{"lr_router": 0.000845, "norm": "rmsnorm", "qk_norm": false, "lr": 0.00233, "steps": 5989}
Below are experts of layer 3 (counted from 0) of a mixture-of-experts language model. Rows are named gate (a neuron's input weights, with its number), up (a neuron's input weights, with its number), down (a neuron's output weights, with its number) and show model dimensions 0-255. Each number is 50 + 12 x the weight over its row's rms, rounded and kept within 0 to 99.
Before each expert's rows: "comes before" lists some tokens at least twice as common just after its tokens as in all text. This comes from a sample of Wikipedia text that the model never trained on. Tokens count by the router's weight.

# expert 6
comes before: "0", "2", "1", "5", "3", "6"
gate0:47 40 43 51 44 46 77 51 28 70 47 53 47 47 53 29 43 64 52 41 34 49 45 43 40 48 49 62 55 33 61 44 48 39 31 55 66 41 38 46 57 63 52 61 40 61 43 32 54 48 43 53 48 38 43 64 58 70 59 47 57 20 55 71 45 32 42 62 25 72 32 49 49 37 60 36 57 55 40 41 46 67 54 59 60 49 32 64 34 35 40 63 56 24 62 44 64 71 29 45 51 27 51 54 53 42 41 49 34 61 54 75 50 39 33 31 49 48 34 38 75 37 52 41 66 56 45 68 58 58 61 51 47 77 48 63 40 57 58 76 56 55 37 59 54 54 61 73 54 65 41 35 52 52 64 49 32 59 47 62 36 60 45 68 33 37 67 66 53 60 55 46 43 52 59 58 46 56 59 61 70 22 68 31 52 48 41 69 54 44 37 20 45 44 45 50 70 52 42 55 33 49 43 38 38 48 77 39 39 69 50 59 55 67 52 53 40 40 51 47 55 46 59 52 67 46 46 56 57 74 41 55 47 60 53 65 58 45 49 42 78 69 51 55 48 63 42 26 63 75 46 39 46 45 47 46
up0:54 34 56 51 49 47 67 53 52 51 52 65 47 56 56 43 41 62 43 44 37 22 26 45 41 66 57 62 56 40 59 51 44 49 42 68 58 50 43 32 49 64 59 58 43 61 24 38 55 47 57 43 30 56 47 56 63 70 60 35 35 46 59 63 48 57 40 51 34 62 35 59 42 43 50 46 54 69 54 43 52 45 70 35 38 27 35 64 39 47 42 67 55 47 56 52 69 69 37 53 46 29 31 64 66 50 36 66 33 52 58 46 52 59 35 56 62 44 32 43 55 33 60 38 62 42 36 42 25 56 63 64 59 66 54 55 55 75 56 62 34 44 37 71 64 61 84 29 56 54 65 32 29 46 45 54 55 41 45 53 62 33 36 73 36 61 61 52 51 51 39 47 43 42 62 59 51 54 54 67 63 34 43 36 44 65 43 37 64 61 41 23 47 38 45 41 51 70 44 32 23 44 36 63 45 42 66 48 57 62 33 58 61 51 40 60 33 29 66 49 65 33 31 28 53 52 36 34 61 72 38 61 75 51 58 43 58 43 52 50 65 54 51 57 37 62 39 40 57 49 48 53 44 36 27 53
down0:53 62 51 63 38 43 52 50 51 39 54 81 58 75 62 64 71 68 61 50 61 34 42 64 30 47 53 56 55 41 72 45 46 53 58 45 60 53 56 72 58 26 48 51 47 51 37 58 48 68 45 36 24 46 44 85 56 34 58 49 65 46 36 50 62 56 50 58 46 41 63 52 36 50 31 54 63 59 64 36 51 39 37 52 51 57 44 24 62 72 34 64 41 50 49 59 48 46 46 33 36 54 44 50 57 45 38 69 38 38 69 67 44 50 58 48 40 47 30 50 32 52 33 31 49 58 51 56 53 45 50 47 70 42 67 48 43 73 60 53 40 49 25 42 62 42 60 48 37 68 64 68 65 47 52 36 58 39 51 44 37 69 45 40 65 68 55 53 40 51 41 54 63 55 36 49 47 41 26 50 37 66 60 50 48 69 34 37 60 47 32 43 54 54 48 64 47 49 51 23 41 58 42 65 71 43 72 36 49 64 47 71 65 41 42 34 31 40 56 61 44 33 46 52 70 37 58 55 33 62 35 67 76 30 60 64 53 56 34 33 35 39 44 52 66 57 34 45 61 44 34 46 46 32 39 53

# expert 7
comes before: "201", "1", "200", "2", "199", "3"
gate0:59 82 39 62 48 57 58 49 39 63 41 47 31 37 64 47 39 37 61 46 53 61 51 61 47 49 43 54 26 47 48 31 37 46 35 42 11 52 49 37 70 47 60 39 48 32 33 64 41 62 12 52 62 69 47 49 47 75 50 57 54 34 59 56 56 40 51 30 43 48 38 53 40 59 49 45 59 50 55 82 29 58 49 51 60 62 66 30 37 31 44 60 46 65 39 52 36 59 51 38 41 37 44 36 28 56 48 30 27 48 54 50 46 49 39 62 48 27 39 53 62 63 72 54 45 48 76 39 59 55 65 53 43 63 55 53 35 26 45 57 57 37 46 56 49 45 59 63 43 61 55 54 48 57 57 40 65 64 35 34 64 51 55 47 54 48 39 37 52 50 44 40 42 40 55 32 41 58 70 76 45 51 43 69 52 37 36 37 38 66 61 58 50 49 61 47 28 59 39 35 56 34 52 47 32 36 69 42 41 64 47 34 60 59 69 59 48 42 42 33 67 50 63 55 60 56 51 70 37 37 40 40 69 62 49 44 58 51 51 46 46 57 82 39 38 49 54 79 41 50 38 31 42 51 38 61
up0:54 60 37 57 45 46 57 58 44 55 55 38 58 49 63 51 53 49 30 38 40 57 62 52 54 55 45 60 56 65 30 49 56 57 48 53 67 40 50 31 36 44 56 57 58 63 56 56 33 51 64 27 36 39 46 56 52 44 59 40 50 40 56 34 25 66 27 74 54 43 63 58 67 64 74 75 47 57 49 23 46 53 43 29 41 36 45 74 35 66 54 54 44 59 28 48 23 50 38 65 55 46 44 51 41 61 61 44 59 51 41 35 38 41 59 67 47 48 71 52 46 64 68 37 74 61 64 69 38 56 60 58 44 78 49 71 37 54 70 41 59 55 57 71 57 32 39 52 67 59 51 58 51 24 51 72 66 36 30 46 66 42 39 49 42 50 34 45 44 64 63 62 58 42 40 45 42 52 49 62 48 51 63 39 37 54 35 52 59 53 66 66 38 83 36 44 60 52 53 51 53 39 35 57 62 23 28 50 25 45 65 56 51 49 58 51 29 55 44 62 41 48 39 58 30 42 49 41 42 63 49 50 46 49 77 47 46 47 36 63 49 51 29 44 45 37 38 73 55 21 43 65 52 50 41 52
down0:62 60 23 48 57 53 57 56 43 63 50 52 29 61 66 39 44 48 46 50 53 62 40 72 50 61 39 54 52 50 87 45 51 56 62 52 54 46 55 44 51 69 65 79 39 40 35 56 55 63 51 54 48 55 51 43 69 70 70 28 69 66 56 42 38 75 50 47 42 42 59 34 52 61 45 34 57 45 30 33 49 24 44 30 40 44 62 35 45 44 48 52 30 48 71 67 57 58 33 53 70 57 54 63 31 52 53 43 48 54 46 51 34 57 69 50 69 50 56 43 56 53 52 39 52 59 30 43 51 40 52 23 50 43 66 47 31 51 60 51 39 36 30 42 57 36 45 48 36 48 54 46 29 35 41 23 60 43 62 59 64 48 50 46 32 52 69 52 52 47 43 48 27 45 50 52 40 37 42 39 57 53 54 62 74 48 57 37 37 51 50 33 54 68 52 45 72 41 69 55 26 68 43 35 41 74 35 60 44 32 48 57 43 50 47 44 55 33 64 51 41 48 40 34 43 23 48 46 27 62 57 47 37 45 63 43 59 36 69 41 84 54 59 69 66 39 50 33 52 49 55 49 31 39 54 47

# expert 3
comes before: " the", " The", " He", " In", " It", " a"
gate0:56 50 30 45 68 57 60 33 36 56 40 51 32 45 57 67 49 35 47 36 55 52 58 53 49 34 48 65 58 62 60 46 54 51 55 45 46 31 81 58 54 51 50 67 46 44 66 66 87 74 55 57 51 37 43 48 25 27 51 53 50 51 40 41 63 58 51 47 44 48 63 58 41 32 37 48 52 59 50 66 77 48 43 47 62 40 44 44 59 47 59 53 25 44 48 52 47 48 43 41 77 40 63 34 42 53 64 34 38 58 48 49 51 42 60 53 37 75 61 47 73 47 70 77 73 55 53 49 43 55 55 53 63 71 58 53 60 55 31 59 49 46 74 45 53 34 80 43 47 63 49 50 63 42 59 43 29 35 47 66 65 62 67 49 53 47 57 42 66 49 68 61 46 53 32 31 50 27 47 33 53 53 62 64 63 62 53 55 34 31 21 56 43 56 43 65 26 36 49 41 54 36 48 64 59 45 40 42 61 54 42 68 46 34 47 51 56 71 52 55 47 64 33 45 32 63 45 35 63 62 42 28 45 45 41 48 48 64 51 40 43 52 47 37 27 48 34 59 66 64 67 24 66 53 43 52
up0:55 53 57 48 38 65 45 59 41 31 43 63 58 46 32 45 56 47 56 45 59 61 37 47 54 61 49 71 44 53 51 47 48 52 36 67 56 62 39 51 28 45 55 41 53 57 33 58 28 49 55 35 55 32 46 54 62 55 49 51 67 47 68 44 49 56 53 74 54 47 42 59 45 67 56 43 35 44 43 48 49 43 46 48 48 17 61 62 49 41 74 61 71 64 52 38 38 56 47 68 52 64 42 60 31 64 46 50 45 36 62 52 45 49 42 34 50 48 26 41 31 37 52 43 41 54 54 40 48 49 16 25 36 51 35 34 38 58 59 56 27 53 24 46 49 54 60 47 52 48 58 62 34 38 39 44 70 66 59 51 41 65 34 45 44 32 44 76 30 57 29 55 48 46 64 52 44 49 57 61 65 58 47 29 61 30 54 25 46 31 68 26 60 45 67 57 83 53 58 60 63 75 65 48 45 63 56 47 59 63 72 56 45 45 49 51 71 47 55 30 39 75 68 66 69 52 59 48 39 44 31 32 58 34 44 53 33 27 71 48 64 43 52 56 39 42 56 67 38 53 57 64 60 67 43 45
down0:39 32 36 22 58 52 55 48 49 53 48 52 41 29 48 57 39 62 55 36 29 56 16 52 64 79 33 42 38 47 39 47 64 58 55 51 41 43 47 39 49 40 38 58 66 39 47 49 38 43 57 40 66 61 51 45 45 61 78 49 45 49 66 54 44 65 53 58 52 38 27 83 43 64 54 63 41 45 58 31 42 44 39 60 45 41 57 74 71 50 64 61 76 51 38 74 60 58 45 58 40 50 33 51 58 29 29 47 53 49 49 72 52 53 48 28 49 52 66 43 54 37 44 42 41 56 20 44 52 38 63 59 31 73 65 75 61 75 68 48 38 39 53 49 44 52 63 43 48 37 35 68 32 67 61 42 48 55 54 49 38 73 76 72 29 46 58 66 50 37 38 62 44 59 49 46 50 37 49 60 46 70 43 39 20 58 43 33 33 44 57 54 39 58 44 57 27 54 60 33 43 58 44 57 49 65 38 47 52 27 53 31 59 52 72 41 57 49 39 59 57 52 49 32 56 39 51 40 43 27 53 40 42 41 51 46 44 59 39 60 51 38 43 52 51 49 47 58 52 48 41 57 41 50 45 40

# expert 2
comes before: " |", ".", "–", ",", ";", " |\n"
gate0:41 47 43 28 27 43 49 50 65 45 34 66 61 48 43 43 39 45 51 54 45 71 36 67 55 49 48 54 47 45 41 52 31 54 58 41 62 72 62 60 37 57 16 65 54 42 47 44 27 58 55 64 46 51 44 38 37 51 59 63 61 39 41 55 41 27 53 42 42 59 42 50 47 62 47 58 79 40 52 55 40 50 54 70 44 47 55 52 48 67 40 45 50 46 43 41 41 54 44 48 40 36 41 62 65 24 58 40 46 41 38 58 46 50 48 79 36 50 32 36 64 55 63 45 66 46 50 52 61 44 59 43 70 46 59 40 52 59 33 62 74 36 70 47 26 48 41 64 69 49 46 57 66 35 85 56 48 73 48 83 47 40 33 53 44 54 68 34 75 37 58 47 43 46 60 53 39 71 72 59 48 34 53 37 37 46 53 46 44 31 43 44 66 37 61 52 57 58 51 43 80 53 50 49 59 49 44 23 46 56 49 43 36 58 45 65 44 53 68 46 48 37 41 31 25 58 38 41 50 52 44 42 41 56 66 66 46 64 65 39 35 39 35 57 29 45 40 57 62 89 48 53 59 48 48 46
up0:43 51 64 47 53 46 44 47 53 61 56 29 53 55 37 53 54 61 37 34 61 39 69 49 56 55 55 50 45 72 45 45 44 61 30 49 50 36 44 54 50 45 56 56 54 43 52 68 81 39 51 44 31 73 36 49 40 41 54 30 50 49 58 55 58 54 36 55 63 51 63 41 64 53 51 47 35 53 59 59 56 41 63 49 63 56 67 50 53 50 57 21 61 48 55 70 57 49 19 53 48 70 66 17 62 51 15 57 51 64 59 54 53 57 53 37 57 43 49 51 34 44 25 35 45 55 62 56 45 55 47 30 59 61 48 70 62 65 65 50 52 30 34 46 30 52 56 36 26 54 44 49 24 51 61 63 28 29 48 35 57 65 57 62 48 39 54 52 26 48 62 48 75 61 26 51 55 13 44 51 49 61 46 58 62 51 52 59 46 54 32 53 43 45 56 59 56 45 35 52 42 49 55 55 28 47 60 71 61 44 54 45 51 30 42 62 47 40 44 61 48 37 69 62 52 23 33 42 40 62 53 45 45 13 56 39 81 42 37 60 42 52 59 52 64 62 49 43 43 49 57 34 36 45 69 37
down0:50 60 41 27 59 53 52 47 52 43 34 27 45 62 32 43 57 47 56 64 51 36 67 64 42 48 50 59 51 40 36 33 47 55 40 60 48 72 48 50 48 68 28 61 66 46 43 26 35 51 34 56 33 69 30 63 30 77 36 44 62 46 62 41 75 59 60 63 46 52 43 39 58 42 40 67 64 51 58 66 29 75 41 36 70 46 52 37 49 50 64 36 42 56 45 54 37 48 54 56 54 33 25 67 50 34 53 51 51 56 42 42 71 46 53 32 48 59 60 46 49 57 69 42 54 63 44 38 58 60 69 52 33 40 58 54 53 40 49 39 42 27 41 46 38 55 42 40 57 43 52 58 59 44 65 21 56 45 55 54 71 53 51 47 74 33 41 47 61 50 58 34 54 45 45 61 51 75 58 73 32 36 34 46 63 42 50 72 62 51 53 50 46 53 37 42 54 64 56 67 43 25 40 41 42 38 40 42 42 53 31 51 57 23 53 78 67 49 57 64 40 46 26 45 45 45 37 54 39 73 52 55 23 55 47 62 44 54 63 44 53 42 76 44 29 43 40 55 64 47 59 36 66 40 52 29

# expert 17
comes before: " ", " the", " and", " which", " a", "000"
gate0:54 65 43 53 57 54 62 55 38 46 35 42 40 32 61 60 68 47 30 58 50 54 36 42 64 49 52 59 36 44 53 40 57 45 50 49 60 47 72 49 46 53 86 50 64 48 50 62 39 44 49 47 49 52 29 33 57 66 52 18 55 41 44 47 37 39 49 57 54 64 57 47 56 44 61 47 67 36 48 41 53 46 48 38 46 33 75 47 50 57 43 65 51 30 59 48 39 62 40 67 56 27 51 50 49 39 31 54 51 60 56 72 73 43 33 60 54 47 40 50 62 35 55 43 27 63 69 49 54 63 43 54 64 37 58 49 40 46 57 52 66 47 50 32 45 49 57 58 44 32 15 64 65 30 66 60 29 50 41 77 47 64 50 57 42 43 43 42 53 52 30 36 50 45 36 59 40 53 61 47 55 33 47 47 66 48 39 71 36 43 43 48 59 44 26 71 68 62 64 54 71 69 23 44 27 80 42 61 34 59 50 48 31 48 57 57 65 49 34 25 68 70 64 33 52 34 55 45 52 37 43 42 43 47 27 33 26 57 35 44 55 38 57 47 47 39 43 52 39 60 63 56 57 41 68 58
up0:40 58 50 53 75 61 54 60 45 46 42 46 45 49 74 60 71 44 26 59 74 34 39 46 49 44 66 46 27 40 70 49 49 37 53 39 68 37 61 41 44 62 84 65 58 48 63 67 48 34 42 49 58 52 38 40 68 76 57 37 56 53 34 56 48 34 33 58 52 53 48 75 70 44 60 55 51 52 32 19 46 48 57 45 61 43 59 54 60 64 53 51 51 46 63 49 52 63 33 62 57 24 47 65 41 29 36 47 47 58 58 54 69 62 37 43 44 62 46 46 62 43 58 43 35 69 61 58 48 53 72 59 49 44 44 37 56 44 48 58 47 47 64 35 33 53 40 67 48 31 34 66 53 60 82 39 50 49 47 57 35 55 77 57 40 54 49 54 82 46 16 39 48 37 38 45 57 51 52 46 57 22 56 61 57 44 45 63 38 62 49 48 52 44 38 49 42 51 50 55 54 49 40 29 43 46 54 47 35 61 55 51 47 75 60 57 75 49 48 35 61 51 72 37 46 41 51 36 47 24 64 52 37 61 58 39 29 60 42 52 58 36 47 51 42 51 51 56 55 79 44 43 50 57 53 79
down0:45 39 43 54 47 38 68 63 70 63 50 37 43 62 47 60 48 24 63 51 51 40 49 61 55 52 51 49 47 52 24 55 55 38 37 37 49 44 61 45 30 46 48 47 58 44 57 47 58 63 45 62 54 55 50 55 27 51 48 52 48 58 66 56 62 48 17 33 37 48 33 48 27 38 40 50 71 77 49 48 43 61 49 56 48 41 65 65 54 41 64 42 51 70 48 36 62 23 56 41 47 50 68 46 62 47 52 44 42 63 61 35 56 53 39 53 46 42 52 59 08 44 56 48 45 48 73 50 53 52 42 56 59 59 56 54 57 43 64 60 42 48 63 34 30 28 30 55 36 48 47 60 37 59 29 32 55 72 65 57 64 61 53 49 51 72 37 44 56 66 40 70 40 48 45 52 48 60 62 65 81 51 52 53 42 67 65 56 62 62 59 37 34 66 63 61 52 40 56 54 57 42 27 76 50 45 41 56 68 48 69 53 72 44 50 72 46 28 70 54 71 70 64 64 60 76 65 48 67 50 49 57 70 71 59 56 41 53 46 25 57 47 37 33 55 63 58 47 35 46 64 67 45 44 51 56

# expert 20
comes before: "|", ",", " (", "\n", "'s", "\n\n"
gate0:54 62 62 59 33 61 65 42 42 67 45 36 68 39 44 51 44 56 24 29 44 58 40 68 28 53 35 58 68 47 62 42 50 43 56 35 38 35 63 36 54 74 61 59 59 48 37 64 61 44 43 48 64 44 52 36 43 52 55 36 55 44 61 58 36 52 82 66 49 37 45 48 59 29 52 59 61 54 27 33 45 58 28 34 30 52 66 43 46 38 43 38 59 59 53 57 35 61 49 71 58 57 64 34 41 43 45 61 45 45 50 38 27 44 57 33 75 61 59 47 44 55 48 54 49 42 39 49 61 58 58 52 59 54 43 51 47 32 48 51 46 46 52 41 56 62 52 39 57 49 90 63 57 42 52 46 55 41 45 61 46 41 62 73 52 60 51 60 41 48 54 48 48 52 29 59 34 51 44 57 62 65 55 60 40 17 52 55 40 67 20 55 52 46 25 46 53 61 44 43 42 45 40 39 28 58 26 53 31 51 22 39 52 50 57 58 57 52 41 56 52 65 35 64 50 75 70 33 43 37 67 78 63 58 37 46 50 53 57 39 51 76 36 43 35 34 65 55 67 61 55 50 78 61 40 49
up0:34 55 69 71 66 45 67 51 34 32 45 50 42 34 53 53 51 32 27 30 52 55 45 45 45 33 38 75 59 57 53 47 62 39 44 71 61 50 60 35 31 67 48 50 53 59 40 42 44 28 49 47 66 52 59 43 38 43 51 16 55 56 46 60 33 53 32 45 68 44 63 60 55 50 46 49 45 60 53 33 40 47 43 60 43 44 76 44 40 42 43 39 57 60 35 21 53 53 59 63 51 54 69 39 34 45 51 47 48 58 60 29 59 40 69 39 59 50 58 55 48 39 54 51 45 35 39 38 42 54 27 67 45 64 51 56 58 73 52 48 34 53 53 30 64 44 64 46 57 53 72 44 49 36 48 39 41 19 49 71 61 43 70 67 55 52 73 42 37 46 42 52 32 48 50 35 49 45 38 44 50 44 68 53 43 25 69 50 60 44 43 45 64 57 48 50 49 56 40 53 41 59 43 39 54 69 26 55 28 59 25 39 79 38 39 44 62 59 56 27 61 75 59 54 49 50 67 70 60 30 49 41 56 41 68 43 46 57 60 45 61 61 31 60 45 39 44 57 49 58 70 51 76 33 58 53
down0:56 58 61 57 47 56 53 57 66 36 47 62 61 64 68 69 69 65 63 67 35 43 56 67 39 41 47 45 72 32 33 40 43 64 34 69 42 63 57 52 62 34 65 54 72 72 66 50 46 53 26 31 62 50 37 46 46 23 53 55 52 51 59 52 55 46 77 34 52 53 47 50 46 57 68 55 50 48 74 52 42 55 45 27 48 64 63 45 62 29 56 41 60 68 28 44 21 59 35 55 70 42 67 30 63 53 45 39 67 56 52 48 67 49 66 54 52 60 55 42 38 52 39 39 46 69 37 54 59 72 44 44 39 43 34 84 56 20 42 38 66 55 52 37 62 57 58 44 75 38 37 31 57 54 51 43 60 39 44 64 53 34 61 66 67 53 51 53 55 53 36 62 39 62 53 44 37 26 53 45 46 68 34 45 46 32 38 39 44 62 35 59 43 52 42 56 35 61 49 50 54 56 51 49 60 39 37 68 48 43 38 56 58 30 44 41 51 48 58 36 56 40 41 51 49 63 58 45 31 47 33 41 44 68 66 45 37 41 32 38 49 54 48 48 29 38 56 51 41 29 32 72 32 49 51 51

# expert 14
comes before: "-", "|", " -", " York", " also", " other"
gate0:45 41 52 52 46 67 48 65 64 42 47 42 51 43 44 58 37 51 25 53 46 33 52 62 59 32 56 43 26 34 50 50 43 55 31 41 47 65 36 69 56 51 58 54 45 71 39 69 42 73 53 93 64 67 46 27 41 61 54 53 55 38 53 54 34 63 52 56 57 52 55 56 68 45 51 57 31 51 50 52 44 58 49 49 39 37 48 41 62 40 56 40 56 60 46 45 57 68 38 41 61 36 35 40 55 67 64 56 37 46 43 46 15 56 66 50 60 40 53 60 83 72 40 75 44 50 44 42 44 65 43 52 26 59 45 48 51 39 36 61 62 54 49 44 48 58 56 30 32 49 68 44 55 39 65 45 52 75 49 23 46 61 56 69 48 73 51 32 26 38 46 26 52 54 34 53 57 44 36 44 65 51 51 50 51 48 53 44 47 41 37 75 63 36 56 40 55 47 47 39 57 48 43 30 33 47 48 51 54 32 40 62 57 45 63 78 42 63 26 50 73 52 36 25 51 61 52 48 68 45 49 54 36 66 38 43 74 53 53 47 54 63 47 42 49 51 57 64 70 72 55 28 43 38 36 48
up0:51 52 66 41 42 57 49 48 63 52 43 45 53 50 36 52 31 61 64 52 37 65 61 64 46 68 64 25 69 23 51 51 50 35 46 34 50 45 68 51 36 47 37 48 37 38 30 49 39 70 60 52 51 52 47 58 58 47 51 57 52 60 54 45 00 49 46 56 40 46 56 50 63 55 40 36 44 51 54 47 44 58 84 40 53 42 58 34 45 54 54 35 54 63 36 76 58 44 49 45 33 85 47 49 38 40 32 49 58 46 37 45 59 80 36 57 60 38 44 57 54 46 31 33 23 49 61 34 68 65 40 62 65 54 53 43 39 64 80 56 46 50 42 43 63 52 41 47 53 62 64 29 46 31 37 53 40 24 43 41 58 39 49 62 43 51 57 43 52 46 61 63 51 58 37 56 22 50 58 52 52 46 40 42 68 46 29 60 20 68 56 34 57 47 59 34 37 55 56 57 37 51 72 44 40 60 48 55 38 40 54 17 51 47 39 48 43 63 48 77 53 51 27 68 53 40 45 40 62 56 66 54 44 49 66 58 59 49 57 48 42 33 46 49 61 51 43 57 40 32 65 64 51 37 64 49
down0:48 45 44 46 50 70 53 57 52 42 76 43 38 51 35 49 37 12 53 53 36 35 36 73 60 30 46 48 55 64 62 58 36 42 65 55 38 59 66 42 34 40 35 70 26 68 48 34 38 57 62 47 56 34 55 68 45 48 44 54 33 55 57 44 54 55 52 67 51 35 56 68 33 37 52 43 38 36 48 49 59 46 54 39 57 56 53 54 80 62 71 52 18 41 55 34 54 50 51 54 50 40 69 37 54 42 55 37 50 59 57 23 36 41 41 53 43 41 37 57 30 47 75 51 49 62 60 61 66 34 49 45 48 75 45 39 61 60 64 51 46 44 51 48 65 29 44 35 44 71 61 35 32 47 66 58 62 35 55 33 55 42 52 48 43 41 47 46 52 52 34 65 33 52 53 49 64 54 61 76 42 74 32 53 44 43 46 45 49 56 64 50 51 57 52 47 48 48 62 57 61 41 69 42 74 62 52 41 50 62 78 36 32 70 52 51 48 57 64 82 34 34 41 67 35 52 39 64 67 36 53 47 64 59 60 57 45 55 59 34 39 59 58 55 59 36 51 54 40 44 46 57 71 35 26 40